From a checkpoint of a small mixture-of-experts model trained on Wikipedia.
Size: width 128, vocabulary 16384.
Experts: 8 experts in each of 13 layers, a softmax router.
Training: a variant of SOAP for the experts, 8048 steps.
Below are experts of layer 7 (counted from 0) of a mixture-of-experts language model. Rows are named router (the router's row for the expert), up (a neuron's input weights, with its number), down (a neuron's output weights, with its number) and show model dimensions 0-127. Each number is 500 + 25 x the weight over its row's rms, rounded and kept within 0 to 999. Numbers have three digits each.
After each expert's rows: "mostly gets" lists some tokens that are sent to it at least half of the time. This comes from a sample of Wikipedia text that the model never trained on.

# expert 1
router:457488526497508567484451501535466501463452501490503552585496498451554525513489512501510496499460481504515513474519531488475536500506502514528521466485496508461495529503565540494493476499519493514509521451512492480482498508473489469523458513491507475530508488513472506467459466480522523515500474479506498491494473509486470515535486503513503517526505455521501542476491517495519496477503
up0:482501485515534549515463467483501507475478509520474554506474499495454487498486508536485508518487496474496533445523465482508534499528529512527495456450497528483523509493505461515467502491519489464518511518505510590513489517510475538534493486521499513531495495472553505537474516483475483479505506496524498516459493467530533501489482494505500500423511455495495469496489504540487505518524
down0:498487516501494504481487490474516478468502484539485481524523517538509504509486532512528469534478430523453483543509501510517505521538519500456515528495491492513430493511571475527523511480491484468529546477455557473476537500509509484504522527510487527505467460527523490507545508490478509506469457511517486482509481522474502497502522518481475497462483481501515519538483449506499533491506
up1:526494527459507524532487520521502484480531492534508479514517488528478532493478439483435499502504497451488484470465463492476509529542495475536497483508480490506509504487488466494467502512465510517489514476475503492491456490484494513511518488506495459519480501491522535481475493482525470461529524497534548460519447492473539451514539501489500561527508511534502529519448536483527478501499
down1:535493477474519532459502499535510469515478495492460538474484510498554502509492507530454491508478496520510479475499519471531481458529498513442529491532506525520477519535468514486501500513486532510494450511474527470492486502500467502486459528472477547498540483526508517541475487483523479490500503457513478507544548459513489501466512516451500491460525478513495478501547519552509506498538
up2:542511455473540514464459506491534480517475489538543511502489500516528540475556485502523481488520478525486508518492468498507503524451483467507522453467540482544540524504503497517491515503501540501486463485523502490469489467500526502497496483515513484537442516483504479503457516512545529470533473488490469532486527536512519529532450522480493467528496499487481499451528514524487486502510
down2:488496513510529487480501512488489500533500538477506448466485518507530509505503482465497521457506507452483492528461500515483488477512447502483425490488511489498516500521510512441461497472486522499480563473528523537510516525573538471481505489524510543512524468495498511497443490463511498489489532516502506506489509518478486523554518493526516552496502465498511495520525547484487468500503
up3:518515542469540508484493487481505517463470486517509495520480492487482526569542527466497458493526511563484487552501505524477470525481538490502508483500512460474515520522560469465511508492534503564498505469525463533461488530506471485519474511529497484518508453520528510495485490465466500457495495487507493493519493520452522505480474502476459498501498479512499513478447498513509470485508
down3:547483455486521542504519500521489519489530525475491515478523484502528496473521524462485520508496499503511558502453497495506543477476471463470523444532519499434508532485519506490508480491479489456521529510514546481491515497496493533490500529526535497451511521498509516495502467463504515495506495501507492509499527488518414514484513479482511532517497545453446488539503493494507526512465
up4:525472501505485510484485483504495484515469478506502481504518491458555518501516538550458468465492517501525521487528508513489495445548495475545506483525482535474506538479527535471532520507478493495543487477488494511509499470441498467506490469498510516491504474523488509528475498474545506529515459527499530493493539463459501501483549524516476488579490508518515485534544503522497489508468
down4:515494485512506477480478461444530553469534554512486524482458511506479487511492485437519506533502488495463466502530460534493503559459499539452494459534524467518488466513481490493512530480538509524485511517552519495493525530514554534480508506506457479474502527506489488521497507503493469486517522494482491516532534490485505512491509485510469489477511500445527519515474479509527477498479
up5:455478496471497531512486552508510516444492514469468499502437517497555531486519473489502493538500503507488502520548490467447478488516498558498511462495477527507485537493516511447515522487543473492492499510502484521486474505530525503531479502476534519497512455494495476470471499498482493511498494511520515477490440479473526516482521494528504531562553495535511479522503505490528492474534
down5:523456485488464486516547484508485497531541524486521535481499465464503517515448511515508532499467502532516542481475524489514501488495461487480453480514458498534496525521489507513482517478543498510524487452485516505498515506447495555538499513510498516483528502531494492514514519528502450491538505501511518467519524503478452511513449467505488522449502503490497462522529517493459462548468
up6:468483540488520474522457493490510520505477465544526510440540500483538516543488513499454485485521484487503531483538494532502483495541519505522503501503507477491470496523512489497507523466505504511458477518482549524460511480493470498521458552523512556461502455500485491511495536499509478472478505505477482521482532449489518488485492456502488523484477483460510476530500549467521501446492
down6:498523492536545489434504534478563522544548485474472465501473504472474486542515522467475481476469454503511534494471522479529472500483489477492499492535502531499472495501465549493500526511486517450524489456487460501518543491531478478502548479532511501494491474506533534492523515492489513504508471491476499495479476502486484495509482523470527498477518524521509470533501487536550477518517
up7:510486503490485537528547487482509474515468500464494498503494508540470428491524495489454518477517504541499488476545476513505487492517503465503555453513465527463492531510520531515515498511516491477533514502533509495465507511514457459497497536514482482496459491521497518517481519509456507523474491474498570490492461532493554485517485470465556464509545513517482493490520483480497516510499
down7:518528505485543451472518506574472534517513497507497481489462490506473483507482531519476498517505494485509492487527485524528441484508496522549469517516518479490473496485500502527532498496553481470522496500488458519524516493496518456502502465521489499526483505480523525519485535588479511489530453490477482493505494473457514506466517550497511444504514525477484501520512507479515544469476
mostly gets: "\n", "his ", "with ", "'", "for ", "from "

# expert 2
router:514498496511515501531460592478491499525566508480495465504476498503496508505525448496481511483530497497507487546470501476493480483510497521463499493534542466511562489487480510517488560487515511491516488526498497507523521477518503545438503504483538512470475497514517507496447537479471509499460485484487535532496488489449490521546497519512505520478480507502484495505532483533489502453499
up0:508496481517492500520504509551489483504473482449538451487488489506518532484476462497470517508481494542476499492553535541517490491526479498520474499532538474526521527482494461479518524472486562480476488491537476484473520506527484493506543490485538498510514496489497533528512486506469519449480477491523519525446513484489556514506501498475462557518518441462515502477499502495494484481530
down0:478557484478504503499543540447486522490509539489484529503504532522479512548499480523491527521511443501513548506459482492481500523480494486464494472489482510499478476493497503518487492500534463542510489466503508478548503478511558493476472485465514469546460477486536511501504483481509473477507533506491528481536530479531463489536496518509470479489500471519545499462523512508459484501555
up1:502489513505528543487499492525535526534481474536471449462482504521523483496485462529490432480469521523513514506475460508514486506498503451532465491531544525519506483450463558480490508544513535454518472494495475496477478476490464513502484469468506520526512528469456500506548540490495522496490523481479521490507496502475497525501525526486552524527511477508508489510520526488485499471523
down1:462477546523529509469519468510485512510470494493462485473526522480494479466499536506485477477509542498502505503505461575524540488502503524485509448476503511506509478519479507473491472541485511475539542492516489444489484509539456514519483536504534495497499468466474520462520536524518502476475482520451480512495509497500495506498519501528502539543463527467489461510504496473561516513499
up2:467457497530472512573498480503495509511509484472478489510441492480499465517471532487485498545479535531557486480454475518534502530513466422472521464530534496506551485533493479489504485462506480478490498498483498520539508483480477501476488489496490493526505535504496484503470504525482498455458520455480468511483512502505507518471520492499543533518522478491498486536481516512494479507532
down2:429479471507503543524505441556470474520507479495489465504507481487508489484481479527478511494490489510524469520440468489540510482485479489500506520524493509508541505493493516417504476522472523462521539509507524523472524498447457527502537531516495480504474498509505439481515504523530480468530498523492494503488506501474531514552514493528531495493528474521506525501523522519498526505504
up3:514479474500517521517473497496482517541481505547498493482479487506518468535522509516494500482488503523507484460471496512499491503482498517492487519531513477504429512513485481467517494523480557533469478494470496511521494566505463539512508538520487507484557489533510497497498484496486514516512485519507528508471501547475484429461490542522546513488490495462516461492542496558510444527517
down3:538490510483503481456519521516469494474503486505566498493467522463542495479515504514491489545566433494518471554518502522476488512505513515497466488484502509467514498518499529439457452505518512489490493482518505479495503500479533472490487468487513495474518510524467546500484489506515529556505479478501510508501474473507529502494508525511504548508548461481517474525536508481532445495498
up4:512511464499465526473483502477482514561505504520515488476495469505507520484494494516472473486485488505504516510507512458564521519507477500474530470548480498487534525512535521528510516517446510525521524502523506496520514398535513456535488486504496497515543533479499491486493505485532486504504508470515486477490503486443529479513476496517484498537503485533516546558480523529493531466505
down4:480534515477511473503488475478479499509463514491472499526483527465526494512510500503528524471517476519525566524514478499505494488505489508504496498520518502550516470475502532487493492469528515599525522471495483433532465496509494474562446501484487515482538492525471545518466502516505471499528479512474535466501464487512496542481519524528467496501480504486509505504464471473510519493491
up5:451502481496507500501520483542499491514567456496512493477523539512492489504465462548505509481500518485482479490447518495479447523541463487444520494554499477511538475496510484469502448490502489550516466523495469495479488510501500469562479510520521508520524491454476500480465511511474530509476511530533483498501484506481498482496471463488472545472530523502539495483486508529498485500492
down5:478469488482485513535501495494511472515481500435498519530504496529530509544489513563478496509463534507492428517475497541534557487502508468485499518515481515500518478500480466512509537519502498490539529486497498504457500536503452522454482520509509532492526485500502483529551524486511514490506520484443437482491497554515464482485518493496514487464481528503482485526527472507509505490465
up6:507481443527538469481503486507495454501532561533455505523497455499505530503503505492503480522503510497492494494465542508457455481495499536507477496535481498489526489503549470467525491489524532501500495498485507470472497551483537462488508496466498466462487492477479516519474499510498533506463495512544519515467566512472498508522525511535478518452463514525487443519490487519482501476518
down6:545506487529562486543482517512491496482531503506499528498500495515504517536511486497468486469546530473507470514496536461451510495481471507506500494499495463556489436508459542458512500487463493498486512490473463549522567478511455495476479502520491508543513512486452502516483477538496490512504497505503554523505505519458482496479489456488498479482522493509488505511505496525499486470553
up7:498467476522483502478494519499501500481518463508514487466487491536492491477477513564488543455522493517517509521532478526489506507497445494492562473502519473482522505504507510492466479500498486483490437535466508520501470450485482509487510529502517531519554498488494518468491493473504525514479470532486524485514485528480542509460491486554553506492517494483517466494492521571500527505559
down7:474478488500534490557495474445521482474521516514521513496498467513532460518497465558523478511506529495543438509509468500535459476537514554541478523496483502459524523512505474484515494545491480519493511522493525501493471507524518538531516520501513542525477466487485500494497472487480482457503473497576500498504498475487525477521490472483472488519510476513465487484496470502472470514521
mostly gets: "0 ", "5 ", "6 ", "197", "7 ", "0"

# expert 3
router:498477498509467497481518484503536500549509509504524521551480508532498503516482515492546499509499524524477522536530486495499453481542477467465474505497462513516500492518458486431470491480467504481500515555489538470469520492494535521520495526466512507509513490531477512523478529465516481488553549504473534451505493483531502517479493476530475474496476509524546525513450502498457499530494
up0:497467509559495481513507462504532467492527508491509502524522540476523515538513495541509444515508570518524481515478505478499529483467532493497515484472543496503522474465541510479560518465515521476476489495463509503523543535480468503543498502495495500496457521499494458494509500500472497473516535471454461494506461517487464517479479533496468512502517488519461499488491462520485487526536
down0:534547515483503482491538528470490490494474491480479508489560499464453528481494524432453497524496500519522518530456500493459543507492476487501518471494464487514511497499526539543517446496468525539522456490545525432531508518481504476480522488476513497523517493477457529500527484521542509519492484491526489507487519509483514508506479514498499519486532508499492450491473515499528474476511
up1:503545492498513500533534514474486483502509484554515521479507522514532467530496494542521503501467472531489502525518498490491470506521503494524483505516529514518454485512518498506526541523477519481497498483453532526459447525479442519527453470517471496474498507497475452521520489517505524475493505532511487524524497498502518490519493505504557497462467497475466447489470560498544556521483
down1:481524515510475518506510506481470506510507514467499537465501457475518509532501510472480504518497510545523486492450499526476532476516448479486451501503530476509488507515472504482514498481489481475542421478508515474503497522534529471516529483437503484504529519487492492483496501469508523523510528534485449503467539510509553516526511496548464518508471528509499457554512522541488467504506
up2:504492482540500470516491499516502544460501491463504511469510438530477512515455538478477504535505519447495501511455514511476530540484534467473499506516462495519473519485522526480481474517516506444497530502468526487467500525486481512516432486505483462499513500573487481490493538483499515496527517500538500467522442502503486483494505498489495476501540514512527466501522507484469505468540
down2:481469440502499516524517504509500503470500562468475463514493525546501471487521512501499493510520464509569545437500525491492503499528505503520477538502492476501483513501476492484481482511550471477465461535498502501535515526510493518453460523501489500506523453522547485534514484522499448514497490516482471519492505505528498521501518506455549479477492473519493538461502509476488541495472
up3:504549469479491473479489498525463536500458481495501529510469491506511501455472502485503484538491455522503507517526504496500490537484449474549532488527543509491464525483522492496520490482510525488470489511495520476518483480498535519509512467495485535556502479479526505527463489507477487484545453526514512524498514493521506507513503458478482510605499492500526501502528483477491463481553
down3:469502473485499498504468501483506509496475501486463499520452515518544461510502521514471483522499490521524521538533504471490494511480515486508508521500531504464482490469569482479555522462505506462475491490527488521504501474501490521488520525479495505516483465534531576544453458526459503473523430512506507532504484474520494516470514467485518499513491480518518483463544494494499525490552
up4:486474501509529528444512521498490465511538505483500474521507482552489513531510526477519521523472504537508489506483466484515491464468508533490544484463498511442514503469495514477524479519522486510461536484480471518480513500492462525577481501478511507502484485491469489546511482577515518506488473532477440505546541491496483484522486516510490522544474510510501492503490471479477516492470
down4:502473487512467436476523439506527483514485444459532512514513504534511545510503472511517504486517475540521486502528461456478471549522492472491574522457515521488529505497491515514491462496521520501528506464533466476512500486514517458514491516522490496472510491485463529536492479497508533501494546545468482502504512503512509517523478502511490532474511489506532445514475498458500500508483
up5:499491536488487519475503455517505495507506473558490508495471487476496494485459535529479525518533556495547526538456516515503531512493521448480533536517521496473483449526536489464570516492477511457501477501496521495493478502490491477517479503489516489520513509500523469525476493478533487494532480457539461532523492538481516488497509511506456523503475466526467512501484446471506492474496
down5:490503518496517464509528511514548509500497520494518459532466523471510495492523522533483523472509535485492506524530500516516533514513554522468458510537468505497505464502497453463544520491514472470434513494506498499512507447494494498468518505485506518474517512476530455509504508498427529517444506511531504516521489496529439474505508566514493476502509486529493487454483499499517498469503
up6:424498491511466532519498439480514468477525508496505494503506510491546483477477499462482509499507502459481492498496499497502497509486467487499511427474540483494533513505502431494531530462495544539532484479521485507488484469531495475517456513511500493526523518461453532483492509536498535537478493472510468492531468495533528473495497510511521476480509501476470486537470509493541537497485
down6:450476506486520502519492487538465495494537541490512507520487500470533542540513497499466492492510535491497502500539520495533514501443526495494463550503491515516548489515476522486502491457436501485497509528487527529462487526507477508527491516459517531507477490511498498504502515474488509513541507496482504432449486475477519454504498508483521546499475451473480563528533499504469514494496
up7:480518523483489520495498507513516509474444491542486540484476516556493502503489502505469483549498449556468511515520497495512493511497472513548521494459525514460458525525523496493516492493509480505487511507524479507485498498529519484523539482455511534542488460487535509519494426482495502470505457489501499516470510498527458521520497488518485480581514463505517486483486497522468459525511
down7:525487510465504506505495453526475488492519504518490538510489487460561496522467531466454471482483471534558542485496505498465485496470526490488482497499514502466477495475507514487517517522483492434452517534477516502506492470493508561548507523474510520508509518521495525525487523498544496513541476532446475483455498493505472478498515484464523512520517521517474476514555483529501505506520
mostly gets: "St", "Sh", "ch", "st", "Al", "ent"

# expert 0
router:515510504535502490526492498522551512495490529519555496454508471534487485519478527528549504517506479525500492486505530522497506514476494512475511498533484473502491488506501463544521435516494518481480500522560461491537444511486493468527527441484527472480479487506475504503493517505457515490452526472487534522493514492553486475478523499465467495535513530467455505523456499492486512513484
up0:540497474486519465529487547497472465467481524519472502483437539552524489491515474476515531516527492509566534511508424536489533532494492495496535447473484460493475526488511499540482500517494495495510461510503502521466491485509488493512536508490492535498483499509470496507482529484496485513505507523464467535540499514510482518495496510497547472521552487497492529510516526486486552510487
down0:460474494512481527492493476486475514492566507519506531504559519528512534435554452513503480521516491513497483478501509480486446499494472478479492498479492516535470511515487535483476476510515477496484535496493483521509511505496499483484447489525506477502536533491553474512495472486481504493525499505482505428490537519470458485498476509556510512534470521530484498507513488517518486524562
up1:522477499500483472507479506486532491501471478507506484484468453513469541493465456519490536560454474491485477521464472530533493495485509481488541459542457505481487482522504520517511494485481524515510487494492463520492527508518519477477492485491541533506510516511476463537499452496508523514464512548474509502527501494485501508456495511468548499501505548453522506537563472487493515453480
down1:455527491512533524506496492518491535474498475461544489488523487508476517518494510522537441497494498535545521471476503487493539497513487480480492449493475481507525487500487532494446494460518493513473503497454547517436511488494485516535484516520494484525511457491493516496546527514512426497480492532488503472462519485481484496479535509554510497528468514509487532490504482502523535482547
up2:470496511511547490472481472494494525484484513498512481479517513511476493507533476493487512496496531495516538461513496492474517492484520452520498481483467512499503504477486478477552479498495506470538498526516540521474447477499472531509486503514484510482466509513499546536508526446508505481516538494492427506501508468474522441458502487531489507519481526447533502491462467564497522487559
down2:500477499472534573474529490512509475503478549509479522515511494476487504470534502489485544484476514500468539500465493505519501460484500508442444475505469510502493544507491498524456444551470555475484470508533540528518527494468514521540526469519534502478507479514505483498519533510520522523511490498469448481528496517492479501482523492526480495473466471486503519495499505535470502508487
up3:505514481522544488512510511491512496471459498514489489496524496536499514508501514470523503564516487500516551508522541509519484501473548470444533483535518503523491463516495463475563466544521511484515545507540480519510495518496486474483455505518516519497470510505502477500465490540534540521491499485513527543479489544465542519505489488471479543509529486491518460513533522536525494481479
down3:491486525548482526495477500482467479518531543451512490482494490484497539533478479510478479482490510496494524475514479486509507505524525451491487538496457531501499539466495416460523554479533519497489488481457516543477521509493525498468507534488506517519480500454477498488467518513530497502507506487473496535473502516472534481532502512457503469527459514554533528503525510458495512503494
up4:469534546505474487550528501518497515510478466504510501497521488460490496483460493432469467470501508521490500505492512461502501525478502479501466505490532524510517479508534472499542475493510548484489518521504524515510532507520499511527505534508483493505479506497495506420480491496501531531494541505516543519465532550502549492511504484533492503537481495495478509475514491478493413484554
down4:497502488519508507514462466540523516486505517534466449537497470465538513541537533513485500442518510481506495466456503503510498550527501491486473506463498529489476522527529499510475488534515475519461492484509508472507541504507476529520498494505501511513553485458518493542474469465452477523517520494528441476517531483464509470513484521537480516499538489521482508521517503474513516449484
up5:519515519511505495544576480527490487504502538528530509488494463471481562484487523498505475502488527461466484449470494487490503508477504538509469494489533446508542512482507504446505507478501484496465473508495463508508483501572471489533511507475532514522548472506541500511517469488471514502497512503492524487515483489507508516534472501439491487521492505548491506494473530522466461481523
down5:469463527458511526496477553479528502485466487478450514511488516515468503511484538474512529504536530514514483524538534539460515526502501459469468509505501505519480522451513516496496542496439513497464488481515483476489506515477500473488498513508502548520469535456509478497481505504508496454493481541507491491503488522517525534460478490472491511520541498532504532512492503478588480497507
up6:534460482444508535505469476517496498489505511497518539521448517533526465472482500469445496502551463477523552508472539485468479524546515503494523505533515464520491506483534488489505524496470495485446493497485505430487506517514488494487492549493515518522492516463515523494519470496460506505543520468523500507502498502496484497487481443471489484509524462525499500530504529538518491536486
down6:495513524521542475533511479498498483478451508483449478525463526511460554498532511534499459517471585440474501511490496527528489456515530480506474475487460511495537502542485523495492502505524500465544520504468472494524490517480504533510478502491495498515457470494525494524463521468523489516500484493504464476514505525510489512534523502494500519481534468497493515510473530518509556475481
up7:501475489528524487522472483532490517479468542494519504524461492525494534472520501500507490494513477503506487504487433524503518537560467500552501436494465500523562534467525508533529505470470540520504468509465483480500525511504491485501506455462451539507513520549527474487469503511457486535497535477500460481489505503488474471503471501493507508506505528508497474496448487482503481505495
down7:531528493511533534503504510522522490465480459512484448507554467511513484483469498512511440527491485474535500493488512528499543509512529518482469559474489502493444464450454477512511522462468482512447509511505450535498522498466503491514479543501520516495500502494530485515528469485476477522504495486496498497519526528477522487536520498486525495500491487553493509472532553520498494478532
mostly gets: ". ", "\n\n", "R", "S", "M", "C"

# expert 6
router:520497485477504474496498489472476515455521495509545478542489507531492501466524493504477479490469511476506498453509522489527473516513469525520502517489505509532492474479464519500500526526517501510447527501442511535477508510538512528504509513550518496486492500487519491492525469505487498475527510524518499484527469512457504484441498495503506512454469536502553444480597491511461499532520
up0:503494526539465504453435488517520508489488495493490526468505522463496507512481476498496522462525481545546499503528473494479480496450527494477464489500522533456519510526495536513501496514518478495509481517510501458517491491488501489536486520481507530503552436552520525497561500486529471516498497521496520486524529503491512543488482502505528451534529530523476457503494493524484505556470
down0:541554508519526503503482471510522499512489464447499481498535538460485462483474478496520525476509499530518501536484488521492518501462493467476504480507541432483493469483494548479525495499516491507516477461533490482552523471514504461486534518521534495491530460507527504548509544543538464522462499472474519447495516503466516497456480483510499500498522528508490488492504485491470514498517
up1:503500504496509454470519482481479519515532515530519506470465470514487540508518466492554525504513534534480520506530479487482520500499510490521518538516503505473493490505507531485533505539447535458456483527514468569550485585484469512517510492496510489471521506490453494501505490507539544494508520522494491516521470491488512478478520467500466522513522475471492498552489547484522501502497
down1:463477499539491500498531534563490463501478503525522478446474549468506507515484493544490481491490542482474474467491510495489503476503500535461466486480443522500547540530513475511476473503477508521546510478520488557503444532494513501494506488505509459502531467506537497520471517510510539521499481469499489505480509506497522504500529541478504485486515544512502521488512441503534487466507
up2:535503530533512535529486468481493510439470509514477511508504518515518490495488461497485508504510544519493498543517496502519473509509517563490518537472492453539488472498528502496542517486488522451513466495477487508528515477500511520513554528471505536466496562479509537452505515543546488472486575490516506510513482514522485507511499554526472521488520513506509521518494500488495512543488
down2:513459506538485483498499485493509493517474491516518531470480481520512472494499472494495479489480540513505509509508552496465565460489508485492529534502460532488509486508470533536492494495484490510555499454531480472542517455451503441481518504473531529521498501519520494463504510502542564517500544497469515498440522474510504508553463511524503501489495487495501534503478502512495460473482
up3:518529512454489488441494472465462541456521461515483506505490513521492495534462467488475447470539494498456482490473513530487480511533489541513473502457505505518461496522491540503513439502472517500510489529491494529451479495491529538475484503505514523506479480466450525498534534504535516484454504503488499496511492528453499494491504501492467515511503462479501508496503499531487484511564
down3:495526482498482493518484425477474508516488485498503466538463510502487511498507517475497512487513499522517532516479459494480513491478525450550449449490517475490507512436518501480488527492508518466532472505489456508497499516475484494490503501515464479518556448535515476516502495477529503527505529499498460526480513536531494543514477536533514530527492510515462496527524455521521552522509
up4:487425549525485492462512488484506494453520493474524485480521516476563520489471541501478531516499512500491485556466556472537497540513487480508495490485504511488524473494500534452539526489516481478472528468502499515490488521490491525520509515523468481523544481513508503512519566506527510539511474524470462510476476497493539512511504512464490481489489496491531510491543507515505483552514
down4:501500488483502496471491564479526481524528505506499481490488513536530496517499506509551540526468458513522487479510517518521487502556518492524543484498463462499474514492472493492536478507514502506469506552489477515546460474554503455472499492499498542492476461554476458456489525495493476473507486538450521486490522454538470536492516487513487513519466496483505522468501496476506493480493
up5:477471487488527489493462509509543483501512474510514453467504477466475518485474532492527484500512520510506500528561478457530492501521535542518494480544432533479514452509465507522456488472485510502470460507487500494472497514492484475489501429465502490464483520505479530485499541474498527493496522474508480541513517517514501464491499501506476531537514484505531452470540517519477498519534
down5:478465506516480503493540491517461487525544533482507506509523463477481485471465470532492523496536544516441496493507557501493529468446500507461487525499487495519516512537493491521455498481454494527548509520507504532546503522495499491481529483488517462464513523467501492510537530459551495514544514450559487500502514484491491523472454499484496491465492505519480514490507469490485498503518
up6:525494489512485523487493425478485521518466518515581494520473508515508514520502506541443494520513517469524463495486496507474490520481487432474497468471529494508532489553493471495515501508513483490520469470516479519491502440504494508536494504507508491511489479497459534499508508516490503502483504450511523459493503473484539447466495543498493473485472541479511488514503493557528517479473
down6:498480498486505521524528502502477497507531484520510488494493521498561559458444488522479515499524486478511456513500494434503499483500533490485515519500500509478470479460518492471532553514462519477486479514465503553508513477505497540460499523539505534498484485527516517506514474517471485495516567477469488517511499501509464504496504570500528495453481475496510534498486490517463500498441
up7:515503455521467525514545494498482496487477487493512462476511514539493487507468543532512449503467482510549477447489499537478487507482489533482519529556500468475492499541505439495526510493485479474499491531512544482478510496473511546517526543528542486517465512525499467451483466495518467509466519521491493524531511532506505487490520494507478503456471499490534505469512522523528520534485
down7:504450480522498473529442473428516473514519534521498480511509495473466483499529487494490488503496530513553535491470486522476521517499490508512464530422490528478472528499498509506469522496506511502469488528501509540510516507506476550505499518519462493566486451466515531502535471528470484492506503526507547536532468491496511468472545483513526502470508487519510496489505495475499491517479
mostly gets: "% ", "ation ", "out ", "other ", "ed ", "known "

# expert 7
router:497525489478511491468501485541449504493464487520437469453481497507497482459505486430451507495501491501515490500518437501515515525479532490552512531481505518482480541491543492495514509484505482503492438460527509482503501513501490460512508517536463511545532495492489511526530484533506480528503498533550467508473508479502551498483455526510526501509527492520487516489538497471525495495517
up0:556510483523496513511494504478502494536543513488522472502499496518507516550490469490520503461495518487438452524501500475471493473523491460481448522498472523525505493519523529497483491485543508472514486539537473521511490503519564519478479509513495536476489451458476495491457555475487541463505492509492501504500521528544454505501484508506468504504496529513529533465505520481511515446520
down0:500480482489513540510524507500545484500532533461483471495508523498513528473477490562544515484514533547514466503480541515514516506519518492470510461531487534536544471469511507501510479524499476508469474498448460471487506530482431505527517520521486535488507467504481523479526533467475452481513493500501455510474493496506480484540520467468482534523508484497500485483540454525505501514485
up1:545451495547508466496508489567531498484488502521506532468510540487489526523550444504490446477514498409519516509487473489450505514496495511470484524503498487517529493486493497489470511471527505464473506541471481500517492486499530538494524467486488504535512514525496465531454534498539503514511527501512508506507483513484465536479507472499504496489532477546531529508493487521508483504502
down1:493507526487502519532540550520507511472512469504478495463463507493495458489529509510490511532470518518486484490495558518508458497481522510483520512495523480571512500491493501529503485530480500473500466505483522485468491489524475505538527543531542499441517534525468462505489466510562450483500502512510487521529509484493448511474460471533516481508481498511513495486523522485452444508498
up2:518515500475516490456513499519483492459473495501519510482521514488519515473493494510538484509489528488556503476489489536475506546510494481504528467456513501512502478547514475505511454506519484489503450506475502447531520495461519480523514524460469515543494492466501533535489502526485506528518526532515494532518496465527504495506485431476546488506472489552553487465539523518519459497465
down2:454471452545507496512517484546521495537561542504516527465496514517525546514497510531483496498500494486458486520487522503507520463524487510451483490445480501498528514479480536480523524479487522509467530502479486505480503491488460504508490464500523483501511493535545510464508537506539547499504515482488481485511509487457530452505450509517440533517486522466470482502512473516485529482505
up3:481557498487497497435496541557457518480525458497488512495480507511493517539444482487456518520543492489504509473522506472493487500470459523521471507501465539471541549477484492498527512526509524521492501504477487534499499494500538517523513518508476497543504495468480533449515493547519454506517508472523471462539491503502484484522505482499487475450483507468539469510499491517485505492527
down3:538473495521480479487488478507587493529472520511516475463527496508493481510534541493527480482463520521520448480452481540482537496501515496493523480513507443479515461480489506513513483521464497538514530501502514526518502540508523509494507476481503508421477478458530480496507491500504503509478483494455473524501539535449504519524477534454491504543494495489473521511496530506510508518496
up4:464465489512516453480470489494486516499526527531544469518492473514524509550497502534485540475457472461526483540489485470474524492494543467493533530508534502472485524504530507510488509445480531483517525482478486511490550487480483525528501537509543471529533511454509519498468484505473506527508515513533521494483478519543508475494466517532511512465502500498477541486531498550545502483487
down4:513492515432484541473476512527475485516496516512478533486496501534543485533505510505477543493498535497529476548498497495435502541545491504502495494482465500483469507524439479494484524514509469478465511526471479507465550424501487496506533531493503470510512520504489487507482484478494504482520500538500479450574495494512505530493504519520475482508514497555490514520520504514487491471503
up5:474501504455508513515516463526526477468529512471541554520486512486506527471433514463464470504489472529523507485502498489481485505460498482492505470471474526561533530508539472533517490510466514531487491461511469473505539516455486545529464515482524471537482527491498513503502490502474494470531469456463515513490450494469511486491511496535515498491516485489501456485528526490505525500518
down5:504536500477493484492535510454509436478559508518507520451512513532505489493512475508515488497535523464463475528512496473502521477483541546438511505556456509474468498495455511489486488530473494510522491500491488499485477481511452498470489505491531485523486535475499494481514522500502511523479561523464505471473546519522509529486472523476493546505454517478484479496500528534510504524500
up6:502492494541483535534487490459501514507519520506486521504505536524486543482486512542483512525505468509522459495539510494508493516554496502471537546493492551478442489487504516525470484471485514493511493500544458570469523503501513507509507507478482544546521490445505481513470512490499526542510504497544505494530499512477471455494522483507544500462494494470521458456478495502504474533506
down6:489482497518514468494507495524516491509450559489500498498472504469535501529490470505499473504519528479491489452473468485496502507489485527538469510502515501456546477485511510502516501501485526553503533516467539523519470508454567524497473462514505496511514499530510480529501505499496504533497491478460430476510505495488595498492534506455479497477520467511472514499519494481495548510487
up7:457482514501517487475509522509473519485488502513504466523536455546460533503509490481511513494516540488487507526529509545553479459516527452480496496484521515484526528512513483508492463499517462502474497494507518498488480497494497510464518513529517481450442485448471505503508535526482481444496480522540530496459539502487508512460483484503514466497498548463509480553470495507498508548469
down7:493516491536502485486522501500505469506518552494476518495445490512550511487472481495474464492514571476498497466492536489494519500532468525508487490491533524506462479482519514490491515509535513497451528506512496484499448479448538484522451513463509500545546499523489483448448530492516472502545508502497496455515520516537538475501512493520432525509503501524489525516499517502484491511499
mostly gets: "was ", "for ", "with ", "that ", "also ", "from "